Below are experts of layer 4 (counted from 0) of a mixture-of-experts language model. Rows are named router (the router's row for the expert) and show model dimensions 0-63. Each number is 128 + 24 x the weight over its row's rms, rounded and kept within 0 to 255. Numbers have three digits each.
Before each expert's rows: "comes after" lists some tokens at least twice as common just before its tokens as in all text. This comes from a sample of Wikipedia text that the model never trained on. Tokens count by the router's weight.

# expert 44
comes after: " the", " a", " his", " an", " The", " this"
router:145149158099111118116075115092096144140136118151094109120150121105153147119166115056136127135150113138138100132118136140071107095143126111122138143110153180061111107120138107143133142154116143

# expert 47
comes after: " and", " the", " a", " of", " in", " to"
router:154150157119138134131091133128121157115105107134113085087125172131123137108130143101172141138138098154102120153113124155072127144122114100126099184158138122059090115090184132130094136142105133

# expert 11
comes after: " was", " is", " were", " be", " are", " been"
router:126152164131100112113077125150131129093113097172066122096118160141176107082157122105131137160157069138127095122105133150111102137156130127127088162172125136125129128130123103169133148117143118

# expert 95
comes after: ".", ",", ")", "\n\n", "\"", " However"
router:143137144121171109109108132109132161107072118138117117132108135112182128151125144124177142103147109163121105143094107145099124160159119113076176138142170115119101166150144103152111128136092105

# expert 99
comes after: " a", " the", " and", " p", " of", " t"
router:162159179087129101103106125121100121125097111129077095070088176131150127086149145136152094109134097158143104130125124128121124131130115154052110165190171109080138129131154112180119134147126085

# expert 16
comes after: "=", "\n\n", ".", "See", " =", " The"
router:142144158071156112134106143125122120125117094145112098089097129104126131115125127105136122106154097152078110185110107148072126175142121142122106169134157137112114091153180124128109132116115089

# expert 97
comes after: "–", ",", " (", ":", "19", " |"
router:150153132086131083148099144131150156094112138169099103097133159138121130121130155099130152130175128134142083142083104145125096170146137103082133110157178158094082098152173125138167174143088120

# expert 39
comes after: " the", " of", " a", " from", " in", " his"
router:148165137100122116091105126063124155107121126151117103108098156096150160098143166104142119156145082114111123164120095156077103145122117129124156131143157181111124103122129115121104149161157120

# expert 93
comes after: "  ", ")", " |", " 0", "0", "1"
router:142135136125104118163104120120112127125096113177133095146103106140177113103180138119136129146143097129127101173143104116111120147143130122086146202155164119085108134122169118141151152107095110

# expert 76
comes after: ".", ",", " (", ":", " $", "–"
router:147144143141147072134102146119111138135107121176126082053111164118139135109152149128147137128148137151092083114072098181124103129114148118086138191157141155121113112134145148125101164153128134

# expert 126
comes after: "|", "–", "\n", " medal", " Total", "  "
router:145142156106129100100097129156110147105086101165100085092148162110120146063111109099138119116124108125123122126116085138089069180153130121155134140162146173116116097091131143127109144117097116

# expert 116
comes after: "-", " (", " \"", " non", "/", " al"
router:154147122099161060103091147103113152089130128148118110090050120125142160097176145133145144129117081135123091137120088117120117107142128117089124136122121112072102147145129085166142148186113122

# expert 101
comes after: " (", "\"", ")", "a", "i", " /"
router:166149171113158096093084129133116116121114114148126110125124117139181115125139142107172145117143081126078093149090090111139130142165147130085133166173133126104094126159135145133118172145153104

# expert 13
comes after: " in", " of", " at", " to", "'", " for"
router:128137164122130129110049108139118162103127140174115096071125135131140111135121134092151114125169124151091113146098142119096126138146111139115145122122120154095083125165157099133104148156108133

# expert 100
comes after: " |", ".", ";", "–", "/", "{"
router:127132157144117086151107124131102113096117119140119105111128139116133106082160120152138098128136123162120078178088113142118117166118156127149134136112150126104108127133131115142101190149088136

# expert 3
comes after: " as", " in", " on", " with", " is", " for"
router:112146181096115117106090089117096146130140125194113100100127130102129119083123146149146098086151099177101116157088093155102079111124132119134142155128153151098107089138143102101118130147126136

# expert 4
comes after: "\n", "|", " |", "  ", " votes", " Species"
router:151140156109100113096099118123113119081073103161086120082106140136158091037120106115168110141143117166103105134113097125133092153117119142117144144144148149080151104085153110151095132123105144

# expert 109
comes after: "=", "See", " and", "\n\n", "Personal", " his"
router:154120151103146102091097126131079131096104109135094106119129172109178125107121131118163149119121088147135093145133111133097085164142112138143154123137140099113087091157161093112100178132096100

# expert 12
comes after: " (", "\n\n", " \"", " to", " and", " a"
router:158153163110154113078085125091118148144121143149107127125111135105168128084172148112138121122155058164130090124091087110131117127163140106130126136128149085112096070166120102163120109144143101

# expert 5
comes after: ",", " |", ":", "-", " of", " and"
router:156191171086168077097106109071085118100117098151116084111100126134187128113147117123152115116139079170149088122119111095131114145147131144078121149150172131130116093082142080182122129129145102

# expert 87
comes after: " |", ";", " 0", " 1", " 2", "|"
router:152139157127141102118081127097121144080107093147116097136120122124157099091183094076175135162135106148131104177101117122122086150122141126065139156139144138106133099144174121158113138128105163

# expert 6
comes after: "-", "|", " |", " Notes", " Candidate", " Name"
router:133148156140120061083117127114145158069118101145129124074121168135134119087122165129129143138126110123138097152123095124124101148138126121140146140096117133114110100107137105124108141155095135

# expert 59
comes after: " the", " a", "\n\n", " and", ":", " \""
router:165136187106142075138121121113070110108093128151118109038141144117154149119158153118158086126159124136148135108123109130122116132114133104133093186164144127098132118132158103155092131131129135

# expert 37
comes after: "  ", " 0", "%", "0", " —", "1"
router:166116146148131127166095145121092145107123100161113100138113126090162167077196140122111131159116093139124101184119123101114108126114150105078137164163144117107112129157175147143130163142117130

# expert 34
comes after: " of", " the", " for", " in", " to", " from"
router:122162137123132115080085130107120119095127116143136086079131149139159172126121151141140138123162104150123128170126106112114102137135151157084144135124183144084105107106149109171098167145134114

# expert 106
comes after: ",", "s", ")", "\"", "ing", "es"
router:140115160095157090106120149108102159134081123151105108092109142103140143111114123103172148128154109129126105142067080166094096152143149104098122160128138110116073130144165093168084142149091130

# expert 9
comes after: ".", ",", " he", "\n\n", " He", " and"
router:141150175136141127094096140125139130102105112154103114105061163098152139113174111106153114116129113165139079122109125130101130119152103095156166139165138115105119122135136105170130166139142107

# expert 49
comes after: "\n\n", "\n", "|", "–", " (", "="
router:132170143101149102114107133123110108098096114156111082073094155092161134104151109144152132129100103133119110162093121129090105131150144135129126155154179139102090104136146096174073136127102098

# expert 123
comes after: "\n", "-", "|", " (", ")", ";"
router:150122159092147094123106119141124116122114107158083131110110140149138156079143134118131118137126097159098084119084091109097106137179146115133113127148110118103096125160171141154122144117124096

# expert 40
comes after: " |", ";", " 1", "H", " T", "L"
router:116161141126143090153104130090088165097114127158141074101142144125153144102146142133122142155128118135135141170119113123096099158111176091106097166141156113106134105162165105111117190146110119

# expert 7
comes after: " was", " is", " were", " been", " be", " as"
router:128137158074149111139098117147092121094095091174097111103127120118139113122124118084154152152112105155122116123119098150112133119173136147122136134148169135120115102136146122163115150110121134

# expert 82
comes after: "\n", ")", "\n ", " such", " well", "\""
router:147122122134152129098108117134117145122105102165100082138091103128187097114122127117125143129140118130098110124111093144133106163129136093116134170142124134118062129136142075163160149137106108

# expert 33
comes after: ",", "s", " that", "ing", "es", " which"
router:159128151120121112140082127115097173117109132163125090059154155087165118121149142107113113099140143129102116142101079157119086144130138082106151159137117121118088126136181133140103133150146094

# expert 42
comes after: " the", ":", " |", " of", ",", " in"
router:150179161086156109099092108108113119087104095164144111103112121145163162111153126116185108102140100155095077133145127113120131131161114162088119140176138142106090080094148117186119123131108151

# expert 38
comes after: " was", " as", " is", " a", " the", ","
router:123136135120114111115089118136119164096133095187083102139135104144165135108145153083161136148167098137119106112096126141062122133159122111129136134162156130100137138134123119165131141115151122

# expert 25
comes after: ".", "–", " |", "|", "/", ";"
router:126124141129096068126106131113130149087105117185086090093145130114163088075138157117128095139128085138103111138131118151124112170133150134121136152200152165094124136104152130151102163136109104

# expert 119
comes after: ".", " \"", "\n\n", ":", " under", " ("
router:136144126104132106103082151096120104124117105137093086081104184127135117099131109125150140074121121147094110142087120174110114101152156130149118134125136131120101128118164139182114165150144102

# expert 78
comes after: " in", " on", " the", "On", " during", " In"
router:170158175124109114118071131113144125129129104154124115127134175099151094122156128112144145122170119150114110146134094121136095112120080130135110116161150137099100099149159120133130147155122152

# expert 108
comes after: "-", "\n", "|", " •", " Binomial", " Preceded"
router:137129172088154111118122090136126119083128089136109134102138117107151167087136156092153105125139095147107106089109102142070118178179138099138117126131125124090107133168178108157113136172134068

# expert 75
comes after: " in", " the", ",", " of", " |", ":"
router:147166161099159076118093123081085125094105117156122105124085129160170122107168115112165121124140085164121113154109092128100116145172124163096121166129134136130123101115138133182131154137127136

# expert 51
comes after: " a", " the", " and", " of", " t", " p"
router:149150178127128083102110136112076146102098120147091074114121155106134142102128119104142118133128086147146072119086131129108111129143138102094104143150150135073130124092133117128088127157136134

# expert 110
comes after: " of", "'", " with", " on", " for", " by"
router:150139164125136120096079107119134151122122092195128093108102178122136140121134142121180096125163103164102095103112126097098093140144119132094148156152134162104096113146149115134085148164148124

# expert 26
comes after: " |", ":", "|", ";", ",", "-"
router:137146193081137094111117103081108127086115088149128097105096148125203132096147103134158137111149088142146114135126128109113115142174132148100136125139159129109134109084187082169133150109104114

# expert 73
comes after: " the", " a", " an", " The", " and", " p"
router:150147162120108098110092100106100121113099144140093125119119160088132142118174135103120105134174075143123076135118107112097125116191159126123111159147136130091129081140134083160102113150137119

# expert 118
comes after: ".", ",", " The", " that", "\n\n", " where"
router:145136163125169127135081159137118117120079108155104102082098169096169147110145123126168120120142135163106072166125112125108114134125093111108159127137148161103118152163145113131096142153143109

# expert 77
comes after: "\n", "  ", " |", "|", ";", " %"
router:129153146117115101097105133114117147073081152137115113114123168097147115074146143099129116095148127139129138168080087148091141176129158138153143165103153117116122115126125093141120186141127124

# expert 127
comes after: "  ", ")", " 0", "%", "0", "1"
router:177152142130135126138110131139132165130123097150145086126089102123161129097173115112116133132149091129094116163084130114110121178160146128132157158159149101083103121128162120156138193126090110

# expert 68
comes after: " the", " The", " a", " World", "The", " of"
router:131181160131130106119109110092097109119089141155109095096106133147132141107136144109115092143132100160147095124119119138099087135158096115078131147109160144102124125123158080184106144140111131

# expert 83
comes after: "'", " in", " a", " his", " for", " of"
router:119173191071111119095086101115137115134109121120123088091113167109157106119109146104143124122126080168105105154144139145078114136133099106110131117159145149117099112150146148166114171162137115

# expert 79
comes after: " (", "|", " in", "19", ",", " 18"
router:136147149112149104116105137123105140104112138132100110073131164129144096112123141107142155114162135128125091148068116135112123146120136128101104128133167157126080115144211090177129150135094111

# expert 20
comes after: "\n", "-", "|", " |", ")", " information"
router:141144177120176073088110104125127122073086088152056150136077125068158110101153123093130136113158123120130131108110105098112135170128148145166103132160141127098106123143156103115087141122106124

# expert 85
comes after: " |", " 1", " (", " 0", " 2", " 3"
router:162149156133102080113095128137107130128109096174080107105108167112167112098166112106147152131141093149109125132086111128124117107141139108111124158152136130122131132111154129166122199128110166

# expert 29
comes after: "\n\n", "|", "=", " |", "-", "\n"
router:127144184091127109084112125117117135112116081129118150091127119130148155058133120126115135125136114149112121187088130106112112143160116121145143131139175092121111128119135123134085168120090115

# expert 35
comes after: "\n", ")", "-", "|", " J", " U"
router:133160159159152107120104114167137137100098114166088098109081143135148138135160154113138109128145148129130112106107118141087108159157118134108130132100131132107104149150127114124154151154110087

# expert 17
comes after: "°", "′", ":", "N", "″", " known"
router:143141134108157093122101136138083119087121118185091101080114118153164118129110125144114099115134124135119093152097115141124099131124171128058139167127138135120105096136130130151124140149123119

# expert 54
comes after: "=", ".", "\n\n", " =", ")", "\""
router:150116157117145090087094097120126113080086097171099113081124141107156150106135140101152147117165101167129105178094111127120120167128103124147136129124177150115094129153174117140102127133121106

# expert 15
comes after: " |", "|", ";", " (", "–", " W"
router:128157178112151059140101129106130112099132112153118112128157120117158129092146125123160151131109110136098098164106133116149110159171164115076119142148160183105101105108158117110136133128099124

# expert 74
comes after: ",", " with", " by", " of", " and", " from"
router:151151176096104116101099125091115151090117110191107090075109113111146135112138103108170124113121083185135109144098119153131123161147133145087125159152141171090109112107182117149117136145135109

# expert 62
comes after: " |", "|", "  ", ")", ".", "\""
router:156163150138101089100107122109131139099090114129082109114100142113151112075186119112143152143132108155084090154109106115147121152143133132110119139171142129095126116117175129131105148123092132

# expert 125
comes after: "\n", "  ", "\n\n", " Genus", " 1", " 2"
router:169137168095157118096110129113104104105066070151091093119088131105189103128107137125144152123131107145115124131129098123131127171171121150140133144159144135118091114102125090186137175121102119

# expert 23
comes after: ",", " and", ")", " as", " is", " was"
router:130119139121130112094100107108106178107120099182102098126125119101154174119112172075150156140158120135134106146097113147074122140156116099115159120161147123088081143135134069156145153137121104

# expert 50
comes after: ",", " it", " was", " and", " which", " had"
router:141139146106140116112088112103121113108100110160114110119081187105159130099170121120151133139165097096091129129088066132132106101159146083116135150169128146110113120160180128151090145144145101

# expert 14
comes after: ",", " in", " New", " York", " County", " London"
router:150165149136163129104092145126114133104105130166119124114107138152180125121164131128166137128175127152109083167130110121084118135157136137086151136155179151142112121146149106139157132147100116

# expert 88
comes after: "=", ".", "\n\n", " =", "s", ")"
router:146120157127169114099082130120100123107111074154119101104124139105177164123146140123152155131141103127128098156126117181142115183136107133145135145128173113121101127176163133119123147144088097

# expert 48
comes after: " a", " the", " with", " and", " an", " for"
router:117153209091121118116099103135109133111095127133116095094122144132125126104152169133146100135134105136107116139121129168086101135116111112126125165162165148102138117157151145126094144140143133

# expert 45
comes after: " |", "-", " %", " Votes", "|", " Candidate"
router:129148149114109098105112160134111132061127134154096134126133154091156118078135150115143132106130138140138088174068123127098130149140149088144130136116139135137105119109145079142111134126114153